{"d_shared_expert": 256, "init_std_router": 0.0348, "lr_router": 0.00193, "n_head": 7, "head_dim": 32, "qk_norm": true, "lr": 0.00592, "beta1": 0.95, "weight_decay": 0.032, "schedule": "wsd", "decay_fraction": 1.0, "decay_shape": "linear", "final_lr_fraction": 0.02, "doc_mask": true}
Below are experts of layer 7 (counted from 0) of a mixture-of-experts language model. Rows are named router (the router's row for the expert), up (a neuron's input weights, with its number) and show model dimensions 0-111. Each number is 500 + 50 x the weight over its row's rms, rounded and kept within 0 to 999. Numbers have three digits each.
Before each expert's rows: "gets" lists some tokens that make up at least twice as much of what it gets as of all text. This comes from a sample of Wikipedia text that the model never trained on. Tokens count by the router's weight.

# expert 6
gets: "d", " co", "co", " h", " p", " Ho"
router:528561518539594462474482486489492533533505521479513454552524467530608440584515453582514555417465512604546495606529521487460590603488471459533478542541484425495554450450346539461523505542517464511560522499413493422447547514597508460511498527432521478453427468470480536510520553472470404531416424529467533541349493420489470513454498555514
up3:488532483547593528480492494513471448546421500498554466459564524484449452513541556566555494452529536516476517467519498431551540488645524478550504432438501545582432450466539529504526414511504447372480532403572531495401495554601480509479514451509477539481519527535548555463488513435389464490513570509463600416532503550432510513477623475486
up4:524551484580571486503463463574512482574511522499622490552540506470519464488611472454566611530497492465512413486391582510440512540503412489493494536454484495446570515410439490443531482524501398463512503545502487403486485472476523564492480433491499545579468537383529466471455494532505352478485466522509571469537448482479529606488486494523
up5:485552467496571494471590638545584495471595488508612437499517507447490559571442431485450520467460475556561526474459472444483556546458422422567430449471525400405490568469503429508519435450555509484461521579465445434469453497541564442393531517462439564464539474451516470511411477526480402550547492462436580443568510502468511591477463536579
up6:411554500421490429540496459410545603500526519524460470526536533491511503597460569425542498474505528571557457536495531544589479608558520449503463553516426431554461516571465523395590503510478472532438492444493480405460513390476570535455505511446509515430463474469458421501469458551469436466469421444423485506374559490454476432457542534575
up7:451514523480530422451449482535475489524480498451504520470448455527484489527496517440529523526511528486520528474522491420439525501539501391411568566592427460470577392495438456471459556579529522419606435485441470550458538370480592492452546461454548436487523538443423492449444436507461488462538530543418445466476482394539495528609434489550
up8:523394571544498406543572489484523533472535486483548468397474506474565538496466517574394555473579498440593478544429465510473526446506500489398536425573479425488593574437490508553553535562542505489486488471451492434361525527502474551550487576444448458522478432491411541497505484484500527507519574466455506505446380429482529565508453508398
up9:516423444444528439415452395520530541474472521459466480547439518418486505523553463471515528550505570585442506529519557431569593443462409429536506519570507490489567419455437538457485508504479541523576479429475496433473496480498479486542488500439460400454492509498479559483514435585526407528514539434505499482454487529513487558496490511493
up10:428540493519590453476461529508560552491428490498388431473454486472486486513547579489460559484509429484462484460462577511499514332492491448523535555505477478519525466402569522492486572552474515493628516569523456390409436520508447477464553520436464457484566536433568467465474564461558466545422485485522571533502495561512440527481562517555
up11:450604475549482500521507583477521546581431468509506436502514476522568478484484347527518603480422535515500540451462544480459498533420450471464545372505584505515420515494467512534457629505483496484485532483455481533532513584472507482507531445490457468513492460462571442478525518465651522530534529546496494448482488298437512462464522474465
up12:484426392514597456458568525468508562418488495506490501565577505440555494601497536622481539484567530629525539582451652394439524618538513400402528468554454450546541492492426337510453464536495492479465476497510441472516416535493477499572534472501517449507568510425468451399491447498504526568559519545502524494441562470533464562490469463487
up13:505526490511490511459451421473527443474535488503525508548554512508601505516592523643522502496516458525559519557438441463489549439527541522566467474434462501521622493505494557463578545454577449519567508536501624445339458514514501500475456494520512438482538582561484468531514472532579516476525491468471407499559447504559492510488501524591
up14:511447559484502472490431536567410594566480473546503480528571503525610552525552479541502479516491516549499509486486481520453466455503556392586505448517630529539573520504562456441467491534535487571523460523560481407484558495515543483515551506482509572546501468504532534495426495544553509478506543475518501541519514567559440509512529485515
up15:456458383503501465481510448417651555496490571464440582519467438614480494449438470515557465519487496526512510470442530561476483442471495493379490565532400541492529537528521515425476534481590539547544538519516551528542502480421452463457509468436583483539459502458554575457484497428509405583494528475603473540434469473513566554474550560572
up16:558478518531535399484564449368518493516485573466509531473541512477461456486551474522509515402444474528441484454390468497530644510627504498539506483565540467551490423410514467500584491475574590466315457437549510459452551465491541468486539572490493527491499439570454521539489522504553453487511480570476490575447502509493554457528576469603
up17:564553461502473435538500570495531530491560544484532504463629529527433464481493499476583533621454625527604572524620438430502557619408460471505444508538514523494601528516426561424574533541521487487530402507493519410479455573564468564436507491377536552426408410477491458527487430507519469566517533476599521486489522511505510525416502450513
up18:570431491460487508577516552547460554559534501538469487450532534566516496399491536569505476515544457498468497550470495572533535560635517551519544554497534398468518486524361467457559453449531527431522543539419459515522557518538484528487492545469433519487532549476542495525540465546503494447514484354414469468392569541527496414502468511596
up19:493531458531539415404532510603486482489550444458530488437532483553511457550441477449450621534533487583530488659543566540453496492434517540457427506501549521479547557423565460513491585598516564390543391472552481482521329481566520541444512474444498460478532516489524584445417446375483432503415499533516448446481467456448481502440432477528
up20:537548490508569539434558519475589498564592533524535457619495502488477467514453593482520423402472425509440515569529478483563461592521492521460519591468441535499545515463450475455524498574497447493520550469409352421536537467499559551546543509453539487517474475561530449498449522555459480500525505477456507487481496560524510484457396512552
up21:558569528613561504521525413487514481430414484501573463504526557457506538573599480537577530446547597443506518547472485503501455441515600486500496454468537539560426505525511487491479449475465455486483461503522514403549518480483492511549466461490534592508520565616497562497358478496487517554536434542559471424449459505424495463413421454459
up22:451503575557396506597514549478562525473569598428545431535424551497471532447500501496532518546482529532496483539501471453379583500564499443377462627570502436476444589417441553547457434479544469533491543492443540480421484546560587471549562526437423528500504540468477584467536511434515460511485469506483578460570502506575533478446522417508
up23:481627559429638539454339549438484504551492460485516513557419454468485547534548499595519416517491495442517574559544512395540477487497497597436530445492509526458527398565485561501526475551452528515583514504571450420442508573496504532524460369436591520499508525489549503506501492561527437572502470532523491497485443461536513463518575474598
up24:435422552429509504487511452451406516577534468539559539542433520454462477462546367547573558512491537526457536436490551490517460549520550539464548587459435490543488553497514497502479446525566628463477499475475525494493480440434549498528430540457502454490582488458473408479443560552524592471487515426519459520426516572520498438541568582499
up25:486520389529589480460461464518407550462507472534516470540471555468512521507515516532494549393524598494566608540573507482454515467459610409498507555537437486523549590576422474458565555555481517463503435517481446496499545429472594467451529513433494553545489521511568569507440575474514474427493529510466531526454488624525471483426412542445
up26:433445539568437478479441512497538421499447522471456457509448521462578447556514496540626496490555511504536467586518443541484478474481557496487553541472534501475557476556558460428572497523511580474492509544449531541491402536524491535536468448490477456414397500517416521556461498584397403491592516518487570474465505553524573488524435582521
up27:478468463488535459485490523466491402540458558552499434473448544483455427407421530477589538525606483529486425468516492415507478477534507520575567505523479522585458438495431420528456442440462496524458464500457429457500467507524541543391519537505440626394418531516502489556530567537464478588498425558505497492414461518411423457598524484628
up28:518445538517551379494502456534603433492486526461590515522554528486474568511517489525436557477473501533482509531451489494510474465452536569465532455540506481549563511553440510510486469523528403494537489588423554433446458412555471488424553524491415421488489545465569499502532513521407511523442387472500429454478489532476479523446417476474
up29:493461421553480555441489458537438648527462505534499479544473519462533494555529492529498349443487481481477511497537490488406412505503556457450461488556438479445520438524392467535502501465465433486590522444410536446475557473493571569528478474539494574456484530531537523492531472474581405445439501458507593485530563401542464500506521481445
up30:469462453568492496447486490397381528566473526529476532433483483510547489593452385500585547477453498536534514538469544479559436518418469479458494582535513471542488475517424605551507524437476482494517527493473533438379544465445446566502496469524531465578473427515532496552403493535428465464553555453450430498484550537485465548554394526552
up31:543554601561503546486547471571549447470528503463565481435521543507468372464550455485544553506567541486467583461553604553487534484607496503540485588458519486468489489446593593517429438613455435478512536468533637467528422449520537521479419523464563438500480446521498428452557563483522436535529471451449479494487528511525335450515471501508
up32:493518432457487453512449599477483576495532468506429474439491444486467542443454484416512530508493504486519499617472480529583444582457463530497593553544489479541491488513513574440597564486527540467536541510430476496604542618499488565563487417504515535533488492549478483438461600541430496565573568478512471495411531565451493566543476511605
up33:588555504498488438570437480529462495545506482472502466596436507485537588445517431521448505557479494535485512473525546454415508579476545525511524449563503489510469528532356481523487492479421449481559519522460436509393561539508538528508528494479509528449368474439471498484460619517468417584466476512466373450483525423492511482487454472369
up34:406492463584517490522539500470500554498457437409560518452510428406536625518375351569471541460526596573578558482521538503462438547566505544530500602506441488461514548383523496507561500595624501479508485555459495536532438488495493455447437487522642498521561515521489554511447482468517491485505548457464482487476526483491597449529518574531
up35:435461533558457470437459474430539495504440548469519554569503485501474462556450487517457532501452475550430570463527541546384518590542623440498500545522422494607543435483452555496585306533456491568545530475493535524481402485484518482507471588511631483482560507489528501487532529543496438477560518504456507494499439610573545522494406486535
up36:470522484459543477521520500449543444502549414555464415486550413500540539584490503535504434412472500547554498480470548542503509418468582476495546537390504562440498571493479496443526516550422583385417488575496433453492417482461545509366533465416394498506465578556551526471474559515503407540529502487547387505477512510586480528451492591599
up37:456517533566460458486566487498486509448486520498479389493483444437529495360535554533538459539474494494433512516536537530544596522400520578466547446410483539481504348464455513522604478502527422459457526425420574509570577492600446457542420555453467520499480494514571527463586592436511515554428356409535459498448454496567491509584501507563
up38:518457478598564536477541515437489589479461546499396426536552486531502512554603627470491529464452520482537552520504540576490439467582476513466457477443566503491424473417491611557586510544492522521530561525410451544430497551394477516529521444527438414492483511524415463520506556589538517619468594405397473447498468518504517394523588528493
up39:481479414464490543530410524569561470546461507424429490538425412491391489492505541540552438532491441517528553533480534536503557558407526485449442431539576479402530464551556577476473561585425515428504501513568425411504471504462500494511427443498551534526512524464440497491432522432509491545544576462501460495423527517441553469414539486547
up40:458540495514499484493470516549574424527436474535500538500455405502495539400510464562492530430446551525536570526557534571498579510502530482521462511526491575504491496552418491554507472533525559473457484319439509485629583479498556491386506405397529494445470496471561494447413576534461453464558431506465534528498518459473490494513459517491
up41:454435530486493559525503543521435399600504513476542469418465583492540439484468428428580477458472559544540488496554474468490553536536505528481634421450441529592580495433452608443542462508436451421545461437428517517529453599512468479565547510441486466459492512588426549561442608391440543612528513437421514388543481552547493425534562523480

# expert 8
gets: " f", " F", " P", "==", " p", " W"
router:489428542501570498478453583537553544474483488448588449464543439606553436494557577498471472488553536560588438560624449528497558543457582484485493453539452471530511429502499419383466501471626459452485522535539546521524477487479527440529437503458453526463531520448498556531579496419560580486524483500421526531477573449514527504581453529538
up11:514562616542445526570497523538529599428499456514531474486455506479482477400447527473518536508559620574471485520511483457499484531487607482486456531585494611519516557446452453446457466513439525464500494531545565370503523430467509530516489638559496511480470464539508463460488589456594482502511520486599447393495442459537504498474508393563
up12:472530498539391553578414520474512554511353492464549437513464544527491407577493568600389489548523509571552555636425524476471514523501457483569454464527451502590472449475439432595484550454551429469481598551474538491427448488477558503513418543528503522439487442583566557548562576504518594593559445505479464410462535483430502523562483578576
up13:465564480386569502474544535600556472478598513538532395558434490567534524508482513543499420558382546559537506485504516467590601541549473452521524542478418499564448396487562488509528458546537510498484577570487529527571482572573513550497491528526428489463484446484521562464444517450593560538427432460539554477423482451538504514505408538449
up14:582502449443534525523514590488488542509467519524565479473408521519515505499507530566490444481473582505372419454492472537497547491522485468510524417476509472523563464529517476420507518493529444467529453443519534560492453510487468463441521509485534628493575456576572491487548586515481566469549445490627498461432507435406482483541586444523
up15:526499500492494475508455509492513491489470499437516532534559364453516628392423522385468443490559493452543552510387598485489565431533492524470475431488545561528497512566493506546573502550491596440499495552495489502519472568460540512425475498407456419520439429547538462474618526504587571526529445404640568505518545513661428455396552446400
up16:494492511447550526456472490495478519448495481500622513513544543565400413547511503568521455464568475606490463548462480529560439527457508473436458485518499558417543544505447472572565562347462508442522450494488478514421497470442603447480551497405462529496465405503577509486498509353521522507544520453595534603584534530454519520475523464539
up17:521549554457470441551574509567467540548447476539496514482460535512474489523468451437518551495459453521539449545488550455663496461537555491574521422510431533519452516432465476497500486482461494562419561578570557526612410437494415549502534498463573518550489463452474498577473580459555535469471590462469432471503613483580498444533531485502
up18:542510569486490407547519556471525568475472486550546509546494450586564540488481452430379398496434437438436531506512485407540437603427534547446496460533475574539479535528626446459473443462550513449502508575527440586529407548562458463569540518570527405475476502492454502562466551531549516545529606432483472509483473526546541435445494576476
up19:498495444497464544489449520514529548510519436533528530423497422526528493485505422485449467463541420432583496531503484517551438514591501570519480460558476464555563440506500520529519448478518498499545481577561548554439456494481453607554480431479467502522536551519483488522461426499472530426551566629417490443598497438434502449543535478429
up20:435598432507581483506455542543596443388536420549569435416489470461403641538455640477531508517434571515560459437526473480554569545504487440475481501472519458574443501514547531529427521478504560418562552485502484515523494537535391428467531461528504466516514465506554410515458482400480485520407511475456451489552510493483439463496458464531
up21:425468523452558490523497475523486565480444434476519468458462554514509607468603543498508502441475555494561552431433514523471525443542529528574515544531452408458486580497562551358427485472578446516481498461536521581400535411548534506467549520525479514467591467504507499514568468529606551496472450442492550518541569462442525579415529544546
up22:572498544523454593558477434565486455437449469665592500469507515437459490525559545496474532513489528571590430441498482481556596492565638465556591494586606535442593492535450416528397427534545557443493580493514451547569455408487531540473403527474511459461432567470488489567493505411578431480410488363463468566470544528552512488507478439481
up23:544496443444530475491506558413529472472510526414453455510554467533528402556513521416515513524566528498468436494592526430552463418523481554520500451572507450538599399500551507499456468435561419425554534454522493529456486532525519502506519536447443515530526536421485496504426484494530560497629610545450546474563481490527436461505450579619
up24:566531488451488496501454405534513562559471474409535470495550488472466543465499570574557448561552502565510476555474493468529516554413595542524485499555534507531437498423479515582507519535652403476554629490515463528490537559537503554516491587453471569536559488502543543493522540452443413539518403560425498463475364539496567579497460471538
up25:495497423503506553487455576523516566550495405488554463481613441554592485472554521543583572474510511542407485459495435384458514498509485519530509519520506558488612492502548535497411403473517480499512434465543573487455554514590528542448517523556450593434513492436385417530544485476542435578498386559567547496504458514483491493489467442483
up26:451528469487465442541422459503529478520438476532490520490460504550479413451487424513544387535527503549435517496419521447462528572554606382521514521548471471515551395491511503544457432571632446518496495519471519572511511468469342439488504494445558458544562481499530551516455471459506490617542535492458519448482551525476497417539461483508
up27:475520470434544386545466472535447572532454442461494441488509517519592454521491397588481520550580544502556476452479474421522523453460549483444481482368526567405602491546534559514454499478527507468534538471524512488432462499473548532535458502465533629507473502477518528432499514455503461426536427494506496562439540508483540480417508542537
up28:476570408520439556476451452515569515487532491489559419511559478581450476587574501578544551481492533533489483454465513493461536624598496573478496554525553557502618469520474554417529512562585461449471513529402565489503602583478424498400536422527433501481597463534492466540476545476555556541458496489517553566466468489511497527523484448543
up29:464474565471468641605550587507494566440518504468472486487399407475447477502513494571601570495594478575505515428469462542553446614513565425497506483477526507536571398446419486486507605474471491504553480480519494465541581517490559374471538439472495473504532510568522516421409585500577480573562483458534565551482454523519425522397447403488
up30:468512451477457559446455550582501440429522427490525406486538498591429686498516482518371600517465586406506512565506395488493462447508483520521483596526402561439568475420481561442490478538470472492520429509461562494476508468483469475420503446490540527528552544437507489434456464470456396558463523503508497454533499426511476607416420538507
up31:555555590529558429475422497561502444453545483417516370494520501484617512514539467487517519482577546444502506472488559549443561518535443403471482510477454511522509536638504479524484594499488483560444499498485406472546500519568484533529520479398544490413579491543546448592504532563515479521513420479482496434369501462526494463487485514464
up32:470485497500586512511484544537455500465428565461531566552591512538500534507468501552489583410551538559471624441547450529477538472523543523437538570464472537475590496566603593455525454460610567501536543454446534527518449486442527553547427447494521509395510532479496451495492497571479489469490582447466576567469505390492602429487547497571
up33:469501549489484508455627487456588548509488519411541476545526581511563505370532499496484493437544518494536474509549590527544568583518501500505402497524556576493468431519527392449454506488532402492470491512473471519437597455453582568507480533553492437475497491547555481439472507540493440462488580466495499589539489475548540436590473503557
up34:376493408562566505527545507539511547480447477462519508535513551504462494466560470486464538481538562537573449530576567532485440425477491531521471501531460494618379545473497504509504523548448360535458425519528540576505508474516521570477463482439545571503531504522503517556558611500476509511523579568538498541454489514522525557457484571440
up35:531525387513563512494556534523520486460481482508466489553533536462462502489489545508419495684443465530508441514479466559514492452340535510514488469500451482576525553498586519497449511502452599471500443461494556514595555515409541454500474546492516521413491591446629448588476493539486487519471479502547470378482507533575436500520490435592
up36:491495495536493506483471557585464498484486477485494534412456592425589430452558509446598433463445564554525565537485586487507483596495631472422495491503561494533635450554526507464460531473554568418418468550524575582435341468446478496487517466445461574489516410507443503499430459453584482510435421565448533526429513530466498451500401483539
up37:573527498431533465448433515379540501459478585534503535459455468507433436489528474547606467584559418554553508592503545567514567555516510545481491484482532562479513419481408586510509510509470440516406494434617557501441570500523431411585587530462498514412639490537553500528473526484585502520506552434432376461523537470464488453514513465466
up38:435528506525541445420437563520501589515486469435496515515534504503469443463533532544502556537511534522523517540592449420534465439554528403460502447510537439342515499487568437487503488494533581472489482419542505573517434513565525438570522408514568503436569543510433536566480510529421504440565577457483536458424487500564572450563501508501
up39:497461536525487549512520572489619540471482469452443476412467482526599570532543549515431562559505559481536393497470490530386566429538570412498406479508532518544580503508588463460480478493409518532446436492460486512503536560563475462542510390512524423454556518464518528521486462496530516484533505452572435476500461472561511498407487477548
up40:430524533532478458502441511417488546420512528433538568457463495523517481562498427481532519509561488512520483452592522489492457509507502393477600468541540456519554460449458458460520508571485495536488536494511478410490417501486606400485491511433401460421447391479548526543474551486493505456513485519487529597477537466468550427523535496450
up41:451490497569438520532505494538537488629450627416533438486453522459534467504446508523466467523472473526440497617530573424474628484539533546422509503491517582524497469507548389564490461526631463356452538495470459519406468572504470375514484541477519502455445444439615485459570550534561534478488528503488555540468466497586572531534482542524
up42:382418497475570524527467532500492520532543557534497469391500510499553550475585502549447553478408595529522477564534533558445537493592518508564437483511521560377558452520576471414465525464521473511510481521547497543554431529510428512481409438468466560448468517443645587546463572486616453530486481522488513526445469545423522554510501523509
up43:494457508494476546519449490520558467533526442455473473528475531560613475484485461519619524448438515485484461531494499580464448469510571434471452437402480446544464441471468433504464548588552441469446509471514483429540529585562542511457546557522400596484576491474465534458471573564471534488498379471513490431467522498497508512509434486557
up44:505455594484461523463429493542476541509561428523396471543537476515408553515498453488473542510449506432507542525570577446478516520484518481514439440564495452505397428552472572527478529456481519544441508544541487518526448531481440436481466613518400473615550448559450573524500516544437618506589514512507600573460487519501553539589516570532
up45:473397535514575526531460516476532505537523475462539545508455555586563550462517486466424555523530471479430527525514482483507453470591528467650458555509515522551505504543508383430522495470460588484472467582424437498406553627497525512550480536513469593519547433393452435602356523465526515537481511630533552469407475499517527531528450570448
up46:534461508511476402524451466433500476452437375467482438511584403461412515495506529566424536504509519534558469568474557511474632522461531503454461532363436556481499502558495501457584600515509507463580477362521522410447547439533488463496493510569515545493498457438514565560570519427473495531462535553425481475506571590469479441506456509461
up47:513355553409566548535435554526561516551574552514494416509415443502536527511475515530510498430476596530518463463462538410442461542459553470500512458605429488548485448508545532501478535446518583495618602504580587594587537440536522501456441471476538444506534609459501532572488476448539499518484643444449541508568581367553486548436437536526
up48:538511545515443510539498525562561515574518497407485514571491466559534442449486564493452507478574550477444442656561549487432504467512546555546456459487462498447518466536473536477414446504518498472535612591484507460443521473484563559426515595464552463484587537530567522512466494462546507446542514507523525480538499528585507548544453510568
up49:443556454500535533500533434598446563534570496524525446461510491466507552516489473453517520521394456518555428427600594432473483496531438462453445427529546461425486461490490519545538489375421499471439541579440514486507527492469504478502522476574545449455521418447428498552439455565509514492570395485525556505499526503479465607591511585485

# expert 19
gets: " S", " K", " H", " St", " M", " Ra"
router:538516392456440477472493584474525509545483509524513530439522469524524473476535478602509578461540486439544537423477493483474531572442474547430442494488420424445556488543338487501515490452485528532469429574483527548545517525481432384527364536456482465544440507469467527510534563501457443476563509430605371480550493517564451446508516531484
up9:453550522573447529563591514648531449500488568529606508489413483537370540512436494505433521552514540550589597490516524525539527419422580399409437563534501391488465408383473537546535444520526559527591522429529548379550496444401596446532438580467520471434547528510465503420531510492537498518535423484518553524529509526455499445537508501515
up10:436493552500447405435467535573557433513483512445537534660458419480490499533428481485446512459441527471532451464516519548492458509477443574473511471496420561529474439495484465537507480490487477456492526438412476575555530529454506518435491486536528540382497438465458539526492606510511551528534502413551573447391537457536500425519614409465
up11:518484518414561472408515470550459548492545412624449468453473519512452467523544478530521601539519540432572464458476495560406527556472513579503494489446438429504470516550667510485501433481469618494426457412471498579397530562506550562492458490516498573488442591479585438554499481517479590510426469364466478524472559476522426527423513636489
up12:520571519475457408506472512459512508546470490489477400533541553474563441551366523619413473490509427540511531581555432511480537490505504544506499510555502509534548544520504463598492491360537466480492577475472481517434467488503416481689487520461431611491529436486589473512514569508533468537474507531536550469483460510452565434584490639484
up13:488499488496454626501588502460511497491476428427536491524398565549429647525466459465472472436542505567487536509545506580470516515461579513503466484481516508407518451543519466456436501478488535575447479581583570556458448455432476489458551458494531441490483435525551470507492402523579482473466494558503553456507538515443486512527477477459
up14:485566527552573492606480513506514504494485516581479481500503498445554464511531488567560384492411551473466485497486529588554488566488490520444553432487588523489597453645485486427527569453393452417477506437549507484516507486513530493460451516537506478561523502599505415445520599505556475468532474450451522480528514441502413449525449476482
up15:489488501493520578548547429560480563498500460489466508412439471476503378425387447510410522456506531484459460627568499533494507478490570489444494553452429519513502469506432451519537581504541457557450515521530574414517512504426462432568531528422481531556484474450452507538575553618465467529609509460491475590538425480509474479537516452617
up16:508432507473448530526545438535514434491451548529442507590550496461493393463498567571557528533453500471500552479533573478502460451437447511509527517437433433530550480517454452461518512500439488460467423505441542546520492449429418552515464508515498458419514356470523489431550558463509412578565449578567447584558562510531488439417466394531
up17:471484566508464547469487560558558472439425417475412481455531392591500512512607469423467473470522473399506542406542472505588567424450450517470491495524478523470519451535566473495496501509467458496432553495582540535494502478388450511548392500556451419519481465513507544507565518572550512529481531465436546475518450425583526475411426557445
up18:561556415434485465564486544511439487512488503504613533487593497530542521516645490535564578377492468519535484462517469479501422462402451660431526576491434461449406490501465508451510513534499545523440508472459598568565498484429482544420389440495482534490593463460608549511521496451490482569474504567550475516520492538506487493481473445437
up19:496411487549449543494535680523546570534546527642526469496440526521485492467472389447518557478482434475528553439421486503493483484563473502519575466446532512421476466557484448472593419497490434524523526570539511484556480604529558515506503567489476469570489475485571633449558574495467477518663557462555485432549473519465390495411581469534
up20:466499468431537527526529508461521516498575475547541436558478537535528500484543484437516587445443460513490438457514528463617533458506537526523585410475538595450464564527445446470505541486535548557445502445537534480497374469557554471510462493429484454489509515530479397476447615505427425442552555538517560452475591482542462497482580489610
up21:506563478544542506498510492544579612536545443540523492536416494468478415536402439513561507476436601558517521522546503464429525551440409541499474523522353492584538533604461520492588439497469518461549587439489456522496468592463484506476504580585528446514463441414542458496422527530408507484509571511460511553554464573506480435442516507480
up22:563488523457417511506557482513468544571615442612486538375426514406451517474498560507521543428586496484436559563462509485490456443486537523506535509578389381492390503474428533521539499422556564519490453515460497539503479438527492503448486457615493526475534616474370540487470525508526518543553489454493400501524483423610482437508404579486
up23:533504425489446470499515614506458491614525521531484428508567567570504489545475571517473511506410505536569488384432444443536528605489441520500515475514529487439589434468418518511566491502500497532481417495474511586521491525435521508513523468507476472493561468495547517550520524473522459534474572525521423461426510474441475474494419548559
up24:609574534447474570590495494456550491472474444451472431442485461500500459439501447460588468471485456505561534476433506543538595536425587527473515460459514519469510438537504468474478491512434436414409543607483461539485454427449450533497428504484509502479637504480541553501439484437542478487425513523485477464529442482597549412433467497537
up25:469543531570528420441535541447524503513530449498485512431400436519585517464498463537475474437491541517483473403516551591375540484486523578423512641486534509464539480581494477464570428436481470478520500387488480537464458533415435492506514521543388511500496560518589446474501486541552512549553434467390498504554468551496476499527445490497
up26:468639485494427443516395526505379448539557485532453469502529560499455489494527539566472595498513478418449478423596509505510431453458580496500506441486423448520500554502547459388614479464443448521516514482589518589446473456458426458564394568504556477550531499495497474432474484502500509434571480505511529475487438454509528460480500569467
up27:518507493659555582608414474541467514538510551435488488524540477564493572479484423492552533539488458509540569490557467568465534596504479536470504573494529433542483483419455387518430557569421496481532574569472589492508458521495498572479574469480481546469598500458563482554482494556433508526500528432521592420481561628560569523488527501565
up28:409421513503469564498508486525443612490563481578619532482448420489493446483452440477534438435652493503456545449484472517440550463477469447491437565379514647462497572557480507470534470478511509521523460501504574489576537474558505603558562498516574439440482486541445544546455574533602503501522562467468571580500495564468450501445504544584
up29:477494528429489558592510609478527511573544538533498519481498468549581540506549510568570513475505553438576531497528456380493527480574460537466525523535591464394518492554414548441503438439556497510548454489502376449600530506495480515457553475471470544487555472465378465517506544478559482545464448408527542491587534515506540568485494482576
up30:487526496533465467428534466425508535503472515441497504528399523514539454472454454559489552409494577465483464526542463475499572457495403533508478514471493520376581484486462437520463455436463543504531513519478437664373525477566568565485549567424471536511493415476501531460491450459536602442550509513462506515474465482539627471531544549578
up31:457442536457437520559511623595478497481553559527525559398456483523501497403451473498471538534493553477406536500542569515460464516457576389595452551468491577498549416475542550566497450473563544522532554529456459514542543561481445444422452521505506490497473528439492506506479484566566483535525476577431569552460506496535560451504490590574
up32:519509480449448487532510517503472503509502505423494490549501477539578483515493489575512505508485433480517502444484453500486555575541533600535476428540422514452475504544453575489527512519527522493574516534476554522474510507531503504439493543455429537485463545516601503555542498520531461485601507545559492433444476418453430484460506582561
up33:544588500459512450534448571571490535498574521427520575556477455519490486417503536521437486558601441474513497468525575406465517441403529476504589527563463578494525468548520394439571487459528632386453452513525475575460471430456493521489525464467528388439479554470497472561625461555594517530506468470542568482457513455564455418557493461513
up34:513549545475530596486494464486472517502430501554577494504513658473502477465504516605537457497511517481579397517526492513574473406441496507517533505467445471506529460537456483565408432485499558604544480538474549492621492570413569536504321511376497428484508522471487516568521505445510493574451544452539522451481574533479472453531457546482
up35:507470412504492538465565527502471485461402436551526463615548528512440440536434402559472527521567521496514588593596442395496529474441464448472534464487400519510463530635550654487564469509445510561443491579404528606509510487494477471512482545531575522503490453547483461462466555540495481529517460559486467453608538510514540420470541583571
up36:477533504507621439507594488459511519453482529411483505463516508466515494428529488465558537482537594472567480514469539516528623418491481515414504563495535501441498488548440483529507462477579468539429446471498476548428521536492486541531445569494465535420549453432581563547587523621521517546542488367536467530468487530453513470533452505513
up37:553495416406527464572426522490463365530478439545544380541525481541545516390463383656501561569495549521506477552526521569473540404478597500609460502428549462483543522558440532391463488555481485505504488529514463547531475467522513495506443527473568502518443493515475551488457458462485535531445387486456503478534483367416465473425457549568
up38:546523557543529642603438562547580472530505502557482549500487491507424483529565409602576506564552495419426568413488563545476455519478513532499528501522527459531497511414561483536534494510507487508510534508469520423472392389365493480495514515505513464507467607472521539544522597456555434555519458440498479486478512507459488499444563438465
up39:454616594374578499494493614520430538510540456490514612538453423512434544559517552537486555525486599498480595528527471478496498618488553544496480542616498492490527420593601430535423435465482599517487519545448577600543477443563472536521512420532527543500483448486444441469477504419482499587476612383467534400474454450481473497526483523496
up40:559516521535493449620549480547490518498535533480458438529474494555550507522437548425583477553533539441397582444482520592495532517566546475475551602485581502523468475582425463533443471600554427418501502588550441576429421456465484523510538586474414491505522481579438496432471436449516386513516571418431505566514521520440481418435483504599
up41:443440423465608474509448560517525481503502494527532516461495545538427483512501512476556488464518570505552527410498527566517463551534436562458580464607448592455517528574545547487475405385501525484533456487481427511527485433514358515513432600488452441483459528473521536451584476502418423498527502499433414479536534447469524458536526474511
up42:580573404530457434527465526472474491470464455589499488536549505494531554429545544556512462576496518499508539558474467559487573542524511510452447582460496473511505430506454445505425467488531510461425421463492472517476389527441480516470553507612533490531489516463554555540421573475550480545577539422439441446539511554465542470464538410468
up43:416448453532527421500456477564568507633469494499491490537550546500468518510484513467572505546501607549563541467572461513603485584552539456562503533533431457559491501534422487466519447490532566504411565499436567565541454438434529468494469468536551521511455474451442513439509599522463441588604487481482415402541521551556434488563568512476
up44:566506496575509523552432534512446471508463475552543453538601513520461539427528484482530487552596554507436622455476576474422554520583481489535552449505430364416531504546496577471473488550490517511476472395480591502385559468524511480531503511569510524414606460448508440508554547416483461569595489341527515500468594490572432418475541566476
up45:420544416512503456480555470503545456566550433539510466540574521431475488561469449583449555490411487522496464477447464419478519537563541562523500489582314553423521471513464469599489536478527543541462525507524498516531545515482564456333540467542498552530547459441461500530516447465488459587572574546551425521495522492527458401513544560527
up46:500540555502510572441498475549549504524490533613474512461512558439508553463496553516459567403530439541526499517509582531519413562409534524497533487549531477505510466451451518435456467580561505447470544465529485502487343580503555531553506403404476597437452484428443459454539411528473469545504535497451420485498432493544538458519471439516
up47:540540531392475480523480500534509440456527541457510509422514524573472534553467466568529515476454445561429460468430617574527452485486568491485481526463462592456480546521363501522488541533589545529534495474509484579495577563469544461444531441498492420443546480589510476545533519463476518527496554421491473549521563469534454581462552473456